Experts of a small language model.
Experts: 12 experts in each of 12 layers, 448 SwiGLU neurons an expert, 1 pick a token, a sigmoid router.
Training: a variant of Adam for the experts, 769M tokens, 3963 steps.
Below are experts of layer 5 (counted from 0) of a mixture-of-experts language model. Rows are named router (the router's row for the expert), gate (a neuron's input weights, with its number), up (a neuron's input weights, with its number) and show model dimensions 0-191. Each number is 500 + 25 x the weight over its row's rms, rounded and kept within 0 to 999. Numbers have three digits each.
After each expert's rows: "gets" lists some tokens that make up at least twice as much of what it gets as of all text. This comes from a sample of Wikipedia text that the model never trained on. Tokens count by the router's weight.

# expert 0
router:490527481536455447492537470486452476510475500456503531542460463515461493509502490534506455478478526518549545524509502502481504530528510482482508486544508501447521529495506490508519476487489475490488529477517451520485535551501522486477509536493447493475507534508510526504501492541492480538511492484489514537498520506462509507514538509501488485511457546458557530525514483519469496478510507499480478514504497504480477491525474510538529481483489496538447523503482485530515487506444516503524472458516546479512506531513522530487482523504501478472457548492504514498510486515486510448
gate6:490507491517477494500484485467472481530483521525536501485496496535540487491521477468517479515472480549508518535480523460472476492486492451513516506514481508478490508543572495456472486462530504551497554505498520506505531494500525534505521518519505513509494521507522552509491484478510487501509449490515477548510519515577564495501477509530469484525507500514563525521507483474529462501477487481481498500501524463514541542493511479491520500487509504519451530526494491487513513516519464473548515529499496518504492528480509449491523515512465527490528495483542506449497552476469498480
up6:521498480489492465516502475499485517506457510497507517535508453506503481496516439513520510502498450495528559532498522483478501504484518522493534472528512503475487479469529458472521537447487500516446469510528524535481488494528504484505497548507494480473526509467502547476495510521492499532533497516520474538505537538514494534490504494510548520477483478451524511474511506556494448480504479547513499455508551483478533530531471483514526487478516540488483479532511479521528502568505496478469510485482532464516495519497516490482494501552533502479480520537489494534531510508472542491
gate7:525492462534500498497500487499488538572497491505512495519522480496447508490485497522497483498504462516536490484524475521519490531506470516465501522519475516511519507539483526562506516527485498495485497515476465511528521547500514525499492537483473486518485499475510454533511500507554521536469514518516474568551480494498473506491487480533472504510493499522484537488513514522492534525464507474475463478487518549474482468481510530542541480433482494440501496485532501472490454458455535507487493481511501455454464507471481513497489507458508494513494501460498530477535474495490528478
up7:496458548519481516502507478481538494462533499487510500524543457526504530479504487538493512475489477479543523486555503499514505483563498481478522477514449450503495518510482479503458505478497498498529487507491432522492520505451492523481508510496501505474518491482473534492502499527488538457466498516467462488500478491506500502506583539512502507523507501486547511506511525544516463500501481478496499529494481512492516486513507507484556516502508514520490485497467497532506491555446515511444497529520511540526468484493536496449518528475483536513470499520513482539543470549499481486
gate8:470515508463505487532524476500481456497499495516492493519508523459472527561512507515491475487514499485476468482498504533472486467527516475487540506521479516493457549491505491533479488505524519490497506460506463521495478553479501511496478467478527501522448502481514500535488495489526510470501491479489518451535471495461512488489433503480486442474508516508500518524499482472529535504465557548513483476519518496494521484489472493479469490493451510522538530496536495530526442522483487485461505524506492471498506550479530524512512504517489502434469486468517517525513473524481514573
up8:487465518473513500474490510536497518465472554435469470527505503492540510493500472534484518510502484488501499479493488464487448437484514448475492542503454502483477509469498494522504462490480452597482482467485510471461514528510472480489539505496528483456461489517503486519510525546524493522493492498529494502468470477509465487495514502494492481536504492453478510485469523470465517532494541521490549475507504528495484485492546500522501557544554482489534518532482479499465480482507513481463508516486504489505492510538510507513492513511497504507475505518499486524463507506487476529
gate9:495509483491541513508510513512444552471501469480495516502523512448501482487477512531498474492503479518480491429466485496503481518458503506505480525478478522489507505521514540509527498559514474506524477504491528471502472479469480510470520518536527491484515470490506472528510494532541503481472481494501500502521519466567540526497498503496492478484490518477468523500456496484476530524463442520511516481525476496554487522445499489476517438479490452482517482489493480510495467502500511503469522552479531561480519516504522472525473467537557526497443489524513508487505501481492495470
up9:511468537490504533545442531503511503501510509498468503510494524482522455507499558439477514499444503498466452504484498478498489493504498533505513462534544510524488531493489521517480490477494501526510514520492496461489489498521484460500472514539544522503484487480508495526498517525486501491441503528500518494503516493549526494496452516481536468469533515542458476511542446479452520504467492497534520522522495503565521514528468468460483509507520462482506463474494507501506473453526468480428503474489493476531494517504531470492524529468520502482516492491484500512490484534506528517
gets: " |", "-", "\n", "|", "In", "cc"

# expert 6
router:512527473548499469540511496491513468475491476502512535479480464459487486510530490504511481477537542528513524511540500535504462467502524510473454509528495504476456499509517491475532497478513472526542482513530499516485490487494491496495487495507471475467508486498513544521479481450510512522548437477503521513506500519454486497523497523498540455496514503497511542524512462507512473482519480482508513532472508519489516493536520514546462476501498484490497533516507484516451492487466492506536538518487515491517477528501494555509530494461498484521472501415487465483537447448501442511
gate6:487487484483487487514545494516519460481496452552485468495519477457543479470455489505513507545507484523478515491488525514503499498489518502490506576510504470484481490515469491513517449481519462523520463458526524458485500534479442522463487515530498555505510519464533460469490484518481464476485457525494488483479502523491498528527470489510526522532521506518512472501458522479573509462518460524525490471496476527471499487498505505467490501482533519486493523502484496505506518526513504495465538531476460496510506525477473476539518542491509441539471498490491482497524488489502456490
up6:545502466533474506512497513469453482538503492515501498419510470472492498547509504478533487494502475533494516492491492467495456497501468545496512518505484481513501467471456475479515481532473515478491442496532481460510490516513470540505486461492529464433518500500467478543490510496512491460464454463547481505476498525481529513512472526528551545496514510519522492493481497476473478488520496506524493509520537457502485498519484530480489561504501484494518512528543482493501517507474498502447492494447486492501450490529551503513517490519480491479518506505489560493507497491523517516
gate7:506517502482488515518496471505493467484492433519512518491488448500500507480479493496457454500477557524526506481521477532516540499495502501529456482537493469487485484532483446464457545494503449516534516466497502514464509521474451499516516512471489513507513499540477514537471470495478480507495494500480561519520522524497490506519511498530483527529483548524523522515451463478449453515514496506497486504486494500515503478525538484534495508538497482496481505514461456518485527511461500527425520465523518509509512547505519503484492488496543530504505518474503473504536472508507439500
up7:527526521524485529496484510491497518501476509462524536503527510505538478518469511529501499513496479505500497511456513534513497473495522461541528463496455526523534475487519507490520535497529530563485509512487482496516509516480540490525494503539528494494505460479500503482467526538464466537534504519512486514497504502524498513521523500517461530503537493505500485528498486526461523521482493479483470497469520475480482510467528606479456469544462518520460425501485508490480511512522533495535481473481496477498515509526486523473537537524531513455556516525502474487491484519486534500
gate8:468523503538471491492468523475466504494488518467472466484495435461477496555468509534487457495467536492499486436507514521521485537522500498472502481515529464486526537526569454527516493506510479570474479472469494509471469504484455461533475513454473501499498486512422492515473477512489474517481473531477486502515522492471505456533484511542524480522520493470511512468534483522493516546499513517460517499495503496478471480511503508473503508522493533528488495517487504505493482534475491447503492476522484479538501541506485526477455526504481500500497511501485477487513511501514484476
up8:528467479454547513496482508511487523504513502521470495491506538491514470511541511490513567512523491517492500523504500485513511538519503495516538507521453514480487469460475517501460490471495499512465525515498516502500488495492531559465545497478526540504477508489514485506528522504482511486477539474530487512474485493497527517450514474458506539480505537545513505515524499559506488487500485471567500523486439541465511551468539533519523543493480503513476499478529516501521474521499489541498530520476506513516541468464510494503508460452493505489529466558498528524498511496498551516
gate9:517497451506470522487506526492532537504522490466477564487494491476515541540527486449515467490524487524481495529491504500449485526490517521481494468548483501509426511517509480523508508537520470549507466508512479506491541484515482498506539509525512515502463489490496477487510501548503502482433524522511515486533496527488500513491492481505534486516505463517492519473479514505529486469506496478465494453464470479473465481543496477482471519461497532526541534514447523475477527493529534518500530480495480498536507476514460482505496494493500481516491468461529498492471557483456453516
up9:527534513519501528482486458488479499479539475451511503480475515482459493523495511522518531512510500495488479530487470523453494558461517560524521502551522488507487539494453478505503467468524507518527509502495500537474525499520494520463544533501494481494514515474482495534490503481486468527530490466500474472468470488458532505500495498529513487516504485504508506523514534498468478492495493500493483496505540490500489509509459506535485425513532510485529520536513533512512525483484484584495506486478502476504470468546524515497498532484469439478491458456454555516487525487500526510
gets: " |", "%", "|", ")", "″", " Lo"

# expert 8
router:480481491550469493483522488449494471506468507456506516502501430499480509471462468528539486456488528537595514519521494495503527474487493500471529498499464485476442486494494471490471524505474501517486493497518461500481530518540533496494446503490534523490486559488474530503459536501490467523482479505520538489467540501480440478476470530516522520499509489494502537491485454505479495491502505453485479516502526514533528506473498472483512557503466503530492534495482491467493523525457491509464506498506483481508522514447501512500528508533490477510484532486485517501491493498490499474
gate4:501467454529493481533470507492473481515476479473504524479496503468521494538510488518517496438453487514529524491520508526468516540516515471471504514511460515512466466545529488510493518497491492489450484470514496445516466500478506560538520516464541489479497445455471456481504484490550506484483521500538537519489494516517458487490461541476531546532508512490444484498495487511502502500521538517532522471489517501459495502529483479549490485482484551511495528519490503520561497479498497518479496450503454506523507514504504514538521534503508473471499502504483509498514488529492469465
up4:511431476531516450525493509468477477512449474508485484474507521474458523507537497521515484493505494490545478494461506451462528507513480459471465462503487478500450500521503497482458520556509482460491519494480473478513493463510468521490479495520498470456496482468474512471475482477518481513504536473483524510497486505517503495522472497547486515548504490513518491517503507525476501515537516503544485510500498505528474494544484443512490460518489502488505533552453556502532492521483497470491488471502501492546491519558466496522522503498476485497533520522550448531481510501495530511
gate5:488508512489486487489460477516523525491480489421501547524480530488497488464554471454492487473504472484504518503540494537501499500517484516504515504490496520523485454515501463531483538512495519521510494493543453510458499480510487495547502497494531506497491546476489486493459498486472520549513482512543527492536445503499484481505513542498451507542516520518516522503531505489466520514445554481501495533472531479496477482488513509534488535526466499519515452478522554472466483486518494436494503543501457470534484507469505518501522504502494467513538479468513506488478507491467512535
up5:531494531473516521503527448478479466466489497484519493487441525478506508488484495479438525483477498502485479517508489532483508516503495500519539506512478506516472514499484459501508511495516527573534507497532473520488512472480544493497478527547515521546471513468502503518549472487503507512499490495473515520511464484460520528505498523525507495523471474483526486489506518459486490570485475511465489453540538484492499535425452515487492466509497484511527540521512517440474495507498534535508505515498475500514486499484507485524542479502495464510501487512462508508476511453485559553
gate6:437527487489533514471493464477516461528488464499514508518486461525481508516501476488500469474486463532534527491477485494486485517468474490501493506503476525491490505496471510476461462519528444508541501450486460481477545465501504512493524456489491497486471486516506535517495484495507524478528492505530479483530542491458515489501558538494470465535448501501512508460456466510504461509516491464511509441521485493453518488483523501528495471574518469487521549502521480463528499497455511498500496549474509492502521518516476461511508469517492486473519518460479478526498497527477480497
up6:514519477481551481483464480487500457539518466475468461528472522513475477496477491461488472484485459494498493513489471487499526516478471558531495509542466540540486526466496495507484462524484471513488450496461507477514543480488487483466493476440540506480486482543531512509488523492495498479504440534544492508510528470495442518497487503482489468468461502517454491524450483435503488473528482486511501511483528520521504506492528492491495515506529497521535541477509479462507477508484527510488497546511509521479492500553494495528544497487509512474476512503496480485486483441477519511
gate7:521513525496484494479501454498506495458472512515496513526541520511525523523492503496508519538513519480528498516476521500507516501524517550493519498495502447543455499512463478500524488549497543545497531515494462480517540470499511521503479504507517510509449498525492541515516496500490510478475494515458504508449482454508523533443501523569468557517522445543480518530489462492537530496500488498496506499495477487512533511478520483503534509502480524550530512514483524486505576557470497492515541466521463505492497533508468495516531511532470476516501521485482473474493505467496472514
up7:517517505494509483511490491509508513462475483506534512504559548460467509528483519504537542541563531479482508458507503535535512493513509514510484492498544516533447518536503469469463505504551524512495539473486510515503478452483495467516509462555489516477499492500471490492485496523516463460480497482480508478448480483507488441470478486504478492473531489486494508531479491478491509479526465526487461533490488489509478508473502511499475484506502526480542540525472536494464515494474495467489441453463548500474516504486459539513503497479503507515519495458472472476530478498459505495
gets: "\n", "\"", ".", " 19", ")", "20"

# expert 5
router:495503455526455525514507527443502507514466511494491529457509469478527494507429505528543502493509530542539528473554480498507496484473534515464518556508478511456508474491503489504526526497500499521504477497530494497492452538483482497522462497524536501499512496504520516512508502481470475503467481486498466512484520476490474497492472526512572507487519498503501524503493453507527473439483480486489556463507499503491519503480513542522483518451475507565489487491521483469483518511476499500465520492445524524481493486433447480516492485510501484515509479502496521452503522498495503458
gate3:523456463487485439488540475473460488541463526443501493489478484473483468528529496530500455518515492499538505482482500454482496533465538485498498499525470486490519484504513476508518501487520492459514493458475481518507502509476468502493509459485491492475461505493452503491523479474483486482523498507491479470458546488517532479507534485537479466511465536488516496489481449503518503512516516527511462522517479533501444489460490500493502520526506477467495514452494474510538496453484510483435488480509490498542507514494513502485492488501492486458459547472585498512512496540509484482
up3:510467524502464540485535482503496480505572534497486521529530473563486509467471515480465473485445455503502506513503511530499492509494479493484521494493517508465522495493500526507520444465505488497473425495538487492494512493534500493451518507509481490487544518458521526512521498487475527528519502496478523520518506518483501533518494501499555490516500499531549530478532477534445509486497456473458555485505531462468522553506494515524508544464501519540510482488538514484491518540508546537489493509522516500484511500533492509519517497489503494539466504512452527487503490483509518530
gate4:513496465510479453454434543523498462518506490470502499561505475484490496526502478478517510469474519523519514523515517477489493482529559503478458477491512519514497500496519464522499484568504491522530469533544498508511489512506503474499513486504483501457524512498520501490478506438532501471507485523526494537542504497483544535506474512494533482499492490512521493490493450437468465501510488482556503519508523482512527474519554505495482533475500480464516539549520473487542540505474526486505527521526495493521453499469494502529508477452481510494513500498503495506477435494524479474
up4:496521483492501513494501480484519512516502462522507486513527496514463482520534495505531501519508480521505493461524488524510517493529489492485547485453514493507493526475453486518438493533546526519513461500521511511508522509522496507521513505488502553505489493532480519503536521483495504489492457501521497497505533493513512473482505483524479494490545476481505488499471452528459457466520455468492532513488501515497512481511532474462462537512481538458535501565490435447559501525500500494479546516487476526480495445493493493525564518494499483489484431523450486480529463471498517493
gate5:514489513513459552479499467504506508494511521494458464519514484464541495470515503496511530504480481493478489503509482484518490521464504520491499494491553498490501452522520517493509483508546531485507496525466507467468476522517482495546501505524503475530566461541504497527489487436514505481455513517544491504479487512507519488496565528520478550528534508475534490505482532506467517470469528470491536492520518525488534536498487486483482560558485491518531491460521526526454514471496518455489485513477515526468510503476513527519486530462498502515525530440491501508514478469471465477
up5:515500518522503537522558448463488469454504505513515478517473538522502453473541487537466488473498453497495539491471490518522516530512510513451539481532539489501487476490461483530481503511501461520507491503563499513502498515471483512494473507477524513478519554494504531489526502466484495519489507491513494547510469530458484537538470526484471495480470495504492508516529512534508504483503482451523494490516444508517538521534499544495515532501496490496476500504496538509499506475531532529531555494463521485516504535476524483512515521514445519530471520493555541534520519521529516491
gate6:486506494508518531434475542467491481542511505504456574478518477491511477486493495522534492508476474515487484487467462472505497521488544492474487544520522479491534504526467510533541516503540522522474435447485488498502476525516489487516501496485498490495485484502485460506453487492517516498536495446523514506530511504519517471520473494470469525499545504518527512522502502495458544514505506465516525488425540499502490506499495531521462496482455528478520515477548485473496510481495532519493505494499552476521476493459516529507552554485512502464507488526531515497514505532503509473
up6:505511488507500512497502537511511477512517495501458516482469467511478508494514497556498540510480458497507535515458488472459511485510509502479502486452541468533535485513438469548540475509479500542513442509471493533502475529502509468564473470467478491471465495511561440484493507474499500514508486488512485511502526503514493500480444496481489489498530522462497480505512517522487529477507520461529535507462548452504483496501503539479486553527464521475534490487502526487482480531508547518460510454501499479500485503467528504487524529515512532474477494481527508489526483513498490546
gets: " the", ",", "s", "d", "ing", "n"

# expert 4
router:475502498469530499466516479494479482471493531492530538501501526504496528516513513495518526498539503507508505475509463490530472519472528501494519557484524522492494496527505481469502482501498504527540532457524448511460491509491447497496497502549503541532526510490457490490549433471493537496491540513468454481500476499510527477489518497498509502566513498502548554473492536487513483501518516532479549473494477490452508500462529486509499508505497507493561521541514519563497536500492487502533478467527481528470510455495486474549512519486532452481507513512480474486493497487458508502
gate6:503480500468516477494496472483533501490454433550461547530513509510498526483482503469489523450480475489508488493496445471530500534500511522515522491538462451527473505503499487483505466506488524480506517486531494492480487508480559513508524512473532576507537527453526535489471515477516529504481522475522521468469463464522463493447507503467488507459527518492467516494483548519466556484494511488470526457507509502513495541536534486506539482478475482487477502506482528496542498539490500489472508489503532501475508516505468501488500520518502488441504511497503499515487516484472458483
up6:480493513490509516520482520516540499490498481526469492482522501502494497490480518529514524491421443507481482520521468483573506508518510504510563467495494515444475446486485508511484494464509477544464482504512510498507478493496475515500520497485487550494516466465521509493505517530474534493480507499526503503524476484498504507480488503481525524518566492486546509508462496544521515494493453486478507528508505505496535523518507560506455541463525495470510490503530483466462496538516480522459499493441484495477485492484514495505517496499519525502495473488517517478567577487493530457
gate7:513478501522472494518547530483495520488446489512487470475519509497452514513487478552457503508460463472506527454495531527470523506565491535512506540510466475530482488489512541495531551519495486528495515494483475509483492490469507487480545518444480525482488419492516444493486518494492479504487501459473472529490494483463492499464447509523475506486474495480526490497482477526476495557520502488480536504516506503433516491483530500500509505483497475521486529531537497501469498530509495513500519484503489478549505509484526499458507511523468513536476485500518509482500552452482522519
up7:509527511505484488499534509542449484457494513496527488516447533517457448511526500508543501450482512502491500490498518439487518507508526520458484512479423505474499556527491448539509468487502543481463492477481471511545519543487476477508495505474481454523511479505484476518489479485496514496465515477499493522522526511464485502495515492524473506515492495485516496537508493473498515502489538479464478488513504498477498489519484483505470486554505490457528497493529514499527502539494494478496478539508533499537489502549496550507500492493511523511499583465491536490470486480562523483
gate8:523547522488477428489509454560458502461491489466463566572495500487516511485505515498487492515514525513484512495511512504451495452500506463493522499493525541504493477538517513500475483507542506548484590471480461445472480511529515451495502519453479491504514478487487521483474486486454511496517511494498467493497512472501486524490500513506478493513494445484517513492450493486506532522525535523491496490518476491484506505475520496496524497505519536516481538491484473486503513516499478464524521520534525532499490533484508516522508530487495473515519566475533497486481518530484513502
up8:482479488538521533519514513493530476496509475532520423486479497479485519495524501482494441461464492515500555528529496501537554523505482539520473526480528500514487449474492482483497522502493489502511527481535468552501518515479467538501488506539507536506473487492486431501469482540531505482516483486494474476517518516494520462498485492463497519480462535499502496498487504484518481486492491503504485495496494509493488478555492512530491480481483479516492541534480529521503515490523556505509492466513533507543514482494486482484488501510493500507432491495505483554581472454493457457
gate9:506488509488522518494483495486535511490474566487475479468508529535535482453470512490531535488507508514507546469504526500515466482482478486503492513483472526477504486499446529498515485501545470505493541497515491480510441508529503453463495468526487529504497544516520507501501517491475540490541480515501497468487475502511482520535534502480470522474520487501534543524506476526503517508491521510531460513548478511538508523500463486508471513487527492530502524513578492486474528459511475515505497508444536482489461479467509534489478502480517481497476452508526503494577488506499534557
up9:481474489526519501501483495485478492498528485517508428508510519462502495487514499493546468510539480506487517514523456524535527509523496536509523518494543488491497476491509502478488502482470534490458456504511507508501502509442459553510492513500546454523521497498468433510448496461503515536519557535466445533513549536443472515474472489521495492552461560492487464455521525494531462524493492488487526478481502500517513495500467504508545528482502501492472521467503512497507509495513520514512498494525489519514505514498491506507501508491488524546519509475544509528499520471521469457
gets: "\n", "s", "==", "===", "'", " =="

# expert 1
router:466499483517480486529545486462507475494456489479499514468515509523470495492460504498525509479465526487515540516487527494518504500481512527511526553469465542520521499468470480512469524518497498518473534436484499518471470551464467474500500458494489555457458496478466492462494521475515468508557462521519475477473515496506523477538489533533515466494516511494540491488507484495502448524540499527474514481471467477504494543488526526489530530495484533507498500478507493459523493486478450524512482471478517529486488499473503448538499484542500539513491494531496521450483492476489487486
gate6:487469535517532502483502488477512504546518502492509446507537500507463464516465473480516485516482541514534493505496469507484501510481487472509499526475485502487511470501541522500517499454553554487441505513523542473496493486520467526462534511557502499496483504540442490504529465497505494492485516460470553495540491515534532477476523519480488500523508541540532489509491489464478496519467504519519479494528476513475517523496464467495507495459514526520558503499495493505457488459537455501495526538467447468479517480501477495484490499487499485500499501515564518498540544516503524487
up6:471504488481503503467521509447517488480508516526480508547498510486540513500490505485503486490488467481498478505461490527502475490510470509457449501511476496507459523502507499468503512539454484482503491459489454472449544486513495500548506529523533544540503522518496500502526481511498514454508513460446536485508536485519478502476443499509456512508517460478504489523510558520522516497495491497498522498529544465509501528505488509492525544520464499539519555508494506505483535524516500519523497515569496521493532559563512517502473522519492483509539510516517504475457504467454476501
gate7:505530478542465479503525454499479470480447523500523496516515530465468508507516462469503523478510483466483533495490490536506462506529506520501456482516438540521467504517472481494450522515528460497481482523494467502480483496531477540571529463481526473492485527530483487487466515516478513497490511481514526487544488524529479451495489498536501498528513516484471478500516493485482474511504495514479486492500490489507519501467511472506447485562504500464514488509493539456522533542486478492531493478495496461516491561478523509466465483534512495520468545537506513486440515498491488481
up7:506531482463517529456492496487529542525501532477445522466554527500478498463482485464490519492506462508484511465532494477489487485482510490473479539459486522497485498479511500507496482519511511496468488469527516478498519502475450527474469506508497455545499503516454497508513479522498473464493479498461432523542489519569522533497485480479511500537504467532540516515493475451496506491474457539441514477470481502493514495482508566524483511492529523517492486532492507518480499520495470527506496523448524520486547505475510459486499485469513487506462507524498508487519532522536491467
gate8:467553492473487508481491474513470529473536471539489545540468450486525475562505504506474473461508542523488505544486508487504507505502511482448476486468502498460537489500525464524443516542512487485497496499494521471520498505483562469506515470548469496508501496498496430482508519512486516532516495473519476554468507500470484500537534504458465513509478517474487517510512537478531501473489522492532489465510487467466490496497528481543521473531487531484469487482517495539544461495501522519538490470507537503525525483513488497527493507481507503493512504490462486532523499545497475478
up8:504475514504475520516514456502505496500485464519505507440509456515524480494511502514517476507491475517510489496547500473508494493527474502495516507515461553480502433481491491461505505455505524497515473482486477516487430444478462476522506480526575524474476481513503536496483487527482470488509471495538494508474492496500491503504532501511519483503512487487498477468489534481443536504502529523468511481531504522490553509483500486496504479536504531546496540535484490532502574482526481516477515473485429505488490509478480528474457493451487517519446516516502532476525493499480489522
gate9:501554479485495502496462447527499492516498524453517507504491517493495481478535504471461461519527517515481525486473515461505498505531505506522449477498484498494498483531489484542508507529508516508469512492490481524536510535484487467530531506521447463496536499537545514500506489468449502552522469454541515516482525516494533458489508494513532479479463539507532496523523491522528516480560484528489485473490525518460470484517505484518452467506491520516478491545499516466577476467501477469535501491487518490505523502490446467505465493482528510478487531480494466461520516518509508482
up9:528542496487527483513480513498474517507494514510500510505477512513503495516523488513480497496524512496468509496476510474489503497468491507514468473480492493496524489500503522509489498554461472552465478494510510429514469479477497478511512460494539485494493520505568518477485521485462495480496484436503467529494500516478473476515482510510517490521463536458464477486534482523483473500509533513545544510529543491545505502501507509477494503537502517539458474485540482500529423491495498480506488443487473439493470491488484481494488496549530542518497518512500554413513529500509499475
gets: " of", " to", " in", " and", " was", " "

# expert 3
router:481477461535515511499516453496481487500506499522513486511503456500484514481496459529504471461498531557555552484476478532554496515471509457484522513479506531457516458464505509511500486489566471492490523476552486502467487511523489491468510493529496516458509491478468466485484475518490494561519487485514530464479521487506507487492479533496488475523511510500506516496486517502502481480503528487516513526503457526496514509426549459530462506508508513487546486511519524501494529476496498543531523477507453524479499457454461493564513509545531485488493516497517518512468518487503511490
gate4:514515508529463466560484491480494498507522502514470511494488489496518508480489465493496500483477532501510474501513499505505504476491486538505459499531465526463494502515528489472470460464517453509492549505555480486497546518505541505471525478506458525471489525523490478510469517524520487510507487531503474520525494499512462520485505476525508476481473544505516488551493419511480490467527503523500483522498516516543481462528515477522516493485502541502477547524511449531503494511443516501508476510522526504466455517513510519522516528422566482503493526498493524521548508474509465537
up4:477535490516499490497463531482493495460476505453491510510496463492507502547534488481498503521501503524530488480511504488525511502527522498487515493501489468492504500468454480507491546486487524471518474551464503495474526494506513533544512525474537486511502484449465493471485491514462527532484491486532540503551467506469512479518481517470554461503585488491490519488506562479502520524470476513492520463494491517490461575490516480503485540527493495470578484486492539455473533505495520492506516461517438469527506486499497471541484503504482487508493518509532501487479488494511515491
gate5:499517455513482521532491462486515486516507552505530515460516530507516509503463531513537523478521507496494489451458490456543489479479538488489552535520512512509506519526519515520521505514486527492490477514499517498480502524506507483483507510450466527475496493480489500474440509543538512516519491458453478519517517477495521469497462513509519512475525519463539546530498490495484548492449519476506517501505455504485498531466528554533448463504508503524477487516482502491465507479516462584520465493501469462475489480508532501517477520525503481471491481509470503439504494487516488503
up5:490477513513488468490498514478486507471471482468463493497505501485519473538502524491469465467482482501519529504525476519480475534480518509481463543523465486482515485497515462532486498534524504550497490445489473527470492521522516457516501472523548486488493439483553478514516468452480496524509505500543468506489513504520521499532479524503533471527514517533527480494535497489504488530506430476502500498478474496507543443483483516513531527459490522537497491516568485522519530450467481486505495514468534530491539502484477485480539497484476549483457469496507495514504507549503475497
gate6:501485540528465531464530479482448513462544492496523513507513487486451471472510564510536515534500483492505469454563469478518511468531504475498470493473508466493473514533485488533503514463499560504484512510491493479513537458511474549509490477482516483502427488480443498502541473464549513478514464464537498530504489508458485468501500544464483483493503513510497491480528509516522505479487494477509507509480490488502505530519466482466494557482508502500516482481487525511474505506475519516489487520479452470500504516535502500490519548480494507513487528482531521492497524534507446515
up6:488483493517502515487456536494521546510502458531479483508556506493509535460489476439532520477524531544489492473441509466512493521494502477528515494487533503516480477526495480537516492513470528474493481528498516473468452532487485496511478526468517518541503476473536490502482467489487556500499499481530540511506490522532467485479498529490512473515541482505546502493493484535505465545466475479538498479485466488505456550478522558514501486534497505506521509517443500466479511497517486489523550520540485489490524491457487482487492502479516550475557493516517487535506514529494507491
gate7:482504489502545522547488474506506490448501512507494502524435523459507464540504514525486493460440498504497504547487472510507516504522499480473522496529500470499512482514471496476457554527531506524483516495521485512492488470489493524554525515502514567539479488504465487525525506505528546553479487511477495490501487460514443481480488510464511470530473527508500523465505504466497496545490503502523483470486507549464513526519492495501511468477464495504509481522506529554491515492510445520486450438520477501475534491494477554508508500501475490497543463483503495494492516506455499489
up7:503503513544499510512504489516494523464529507464493513521453505466485490547547506488474484488476475495549536527538482512539545510517515507435523461514497448511542487484490504489472532467512482495469527545543494516465495454512492503539496489500507541519497503492450467497497499525589512555491489502479492519483490490517483484519449489444524506524503491457498488506486511494516505532508527493549505498495500526488464505540505515515514459480474480491520495504489535531498509516533489500475428473521518487477485486482475535511500505517469539491523501513511496484478509461506529466
gets: ":", " U", "ed", "er", "ated", "/"

# expert 11
router:459545476507469478457509495500482477485493540483473506551451531507503529516510509465501482467486507531476473501494491519516463463509546503479508489536478488473471522516504469518511473511506543523508490513483458515500547492480507484525461508489491496532527528494527492499479463470525519534536465487523510514531470488420475493462474523495535474495522509517497542518537533472486512479500515491516538462463520511475443479513516521518527507535472490505503532505491549468503478469478462477544486503478486474510479503514478505508496563544490522450511491484476480471496497507466502529
gate6:505534498506476452499487447511486500500474524475507528516480490493497485502539510545493484491469523485486526500514501514487415482534519526476499480514520504518550483506510497517459510544551541500475522476483473518504457516497471459514503426468503491468511493516465493492513502484492502494524533520505461510521531500467513533537538477539477454508465510488478517491525499525487515481524524516480481515533517487499483507516575518501488522513472500518503511521546500523501550525493493488501514477470490448459443519501539515513522547550502468480522477469486469489502515511507504518
up6:508544502522502494472475481541511517521521505509518506541551522506540468501536549494513484497480518529509516478520493514503448540501530506506541501521515448502559517519496528487480498521503577536452501506510479500502444493518489510542520506499524486493500494503471483498531508503539540496483521508543464502539544504541515515517566516481509497535499512512439473493506540504511476481479520531503500493522505510521497496533518531500521495508478494518500524487561482535483509501539477498469528482509475483486531492481511490493514526533486496470557478534447470488500536533508527521
gate7:487476496520479495511496530527525508478502489476554516488484473466505453461485487517530474500515474524494517510510508506483467488510511523498487506534417517490523501510496503495512477494490543532478556486545496533478472489547462515517496488506501517533505490523479465480497479469489457492491478550488506487495513465475494480454459505521478490447532516492478502485447508516514519500474523476487489483546459526507510511467531542513507501509506530534511525479529512488490534531482445478444477512465500469470482515454473481498543537472493524496506468462553510520517467495466516529
up7:501541489485464476494504480529488537510506515517452497545486481501514568513511551511471523511515482512499504508497514462468442510503522475477479474489487537480514492474515514480485436506496448449483513512496503459476537496480470461480490509542499497488494519498475532507497489499569492529531525493479493494452455482518506522510532518499480491534500502485554530518489524510504475454499488572459517494507513481488522547515457479493525479518486487456496499496478517538492535458502498534565497521506503507494545512534482467512490487496499478533524475522492510499467516487513520495
gate8:496488492510523492494464472514533514494494503515472512508522499506498512479513466542492500508504456464507526500502507487484480504472502521475504536516508506515527516517464472518517499534496448522483501483521456468446491523497445501494526488577550472517484506494530473518507488454503483450497479505505500512520484502536475507474484508524458485504438485496494520494539501495527492487530517572495508496484546471518489463504473536536544496510450497527500558505458489505500520516474512528492512530488522559537511514531504484482501501518442499509490527506545449485493511506444496535
up8:510507476548484500482522513491519489503473457483475509487484517490487509495466525545508484488496506502506538564474512530488513505498488506486476489514501565491493455464508490482461547519517488517471500506508476539507491491480471512516516502534471489497525488486429497510523562554465478526526513472462468477459488489457515482488523460512512512493533499483496503525486481495513467465494486478480450519500528499522510487468570512519482442520535501521534467450472494503502464511501478447474560487455499477490492480493506531493493479480490479508494473448487516521488523505498505469
gate9:501542486480528528497518470478469472495458528503513500477483478515520519495479507549494517507486490503512497531514510493534481467490491526484477521514500496474471520505533478507476473493493498512536460505524525503518456538538493508489474505503475516464515514489528472488512529512477500499495479487460486514494523502503506505505516497523483512534442531428486493517474520477518507458528517467484512495507474507503487520513468538484524520499504507483447464482517493512475463497547454471417488455508474534542465530468454490490509554555448531453452520467483505485506468507522485519
up9:460505478494523510479496511501528503523510465511513485473518495501525511489541429492518545495414471522481487513528501481479492488493513520483465512462447483513487488495524486541499485504509524525486472504467508500516505523504505478504507492514480537481516503498535458474462498470505488474486448490495466529531501501529524468522525496515539489469504492453442483489478471469485520522511474526552519521505454476522484496482485482495509519532535507467462460495524462490518463524514460508521505495520483525504490491496472550479476512463482543483477514544497519528573476538528493494
gets: " |", ",", " de", " part", " /", ";"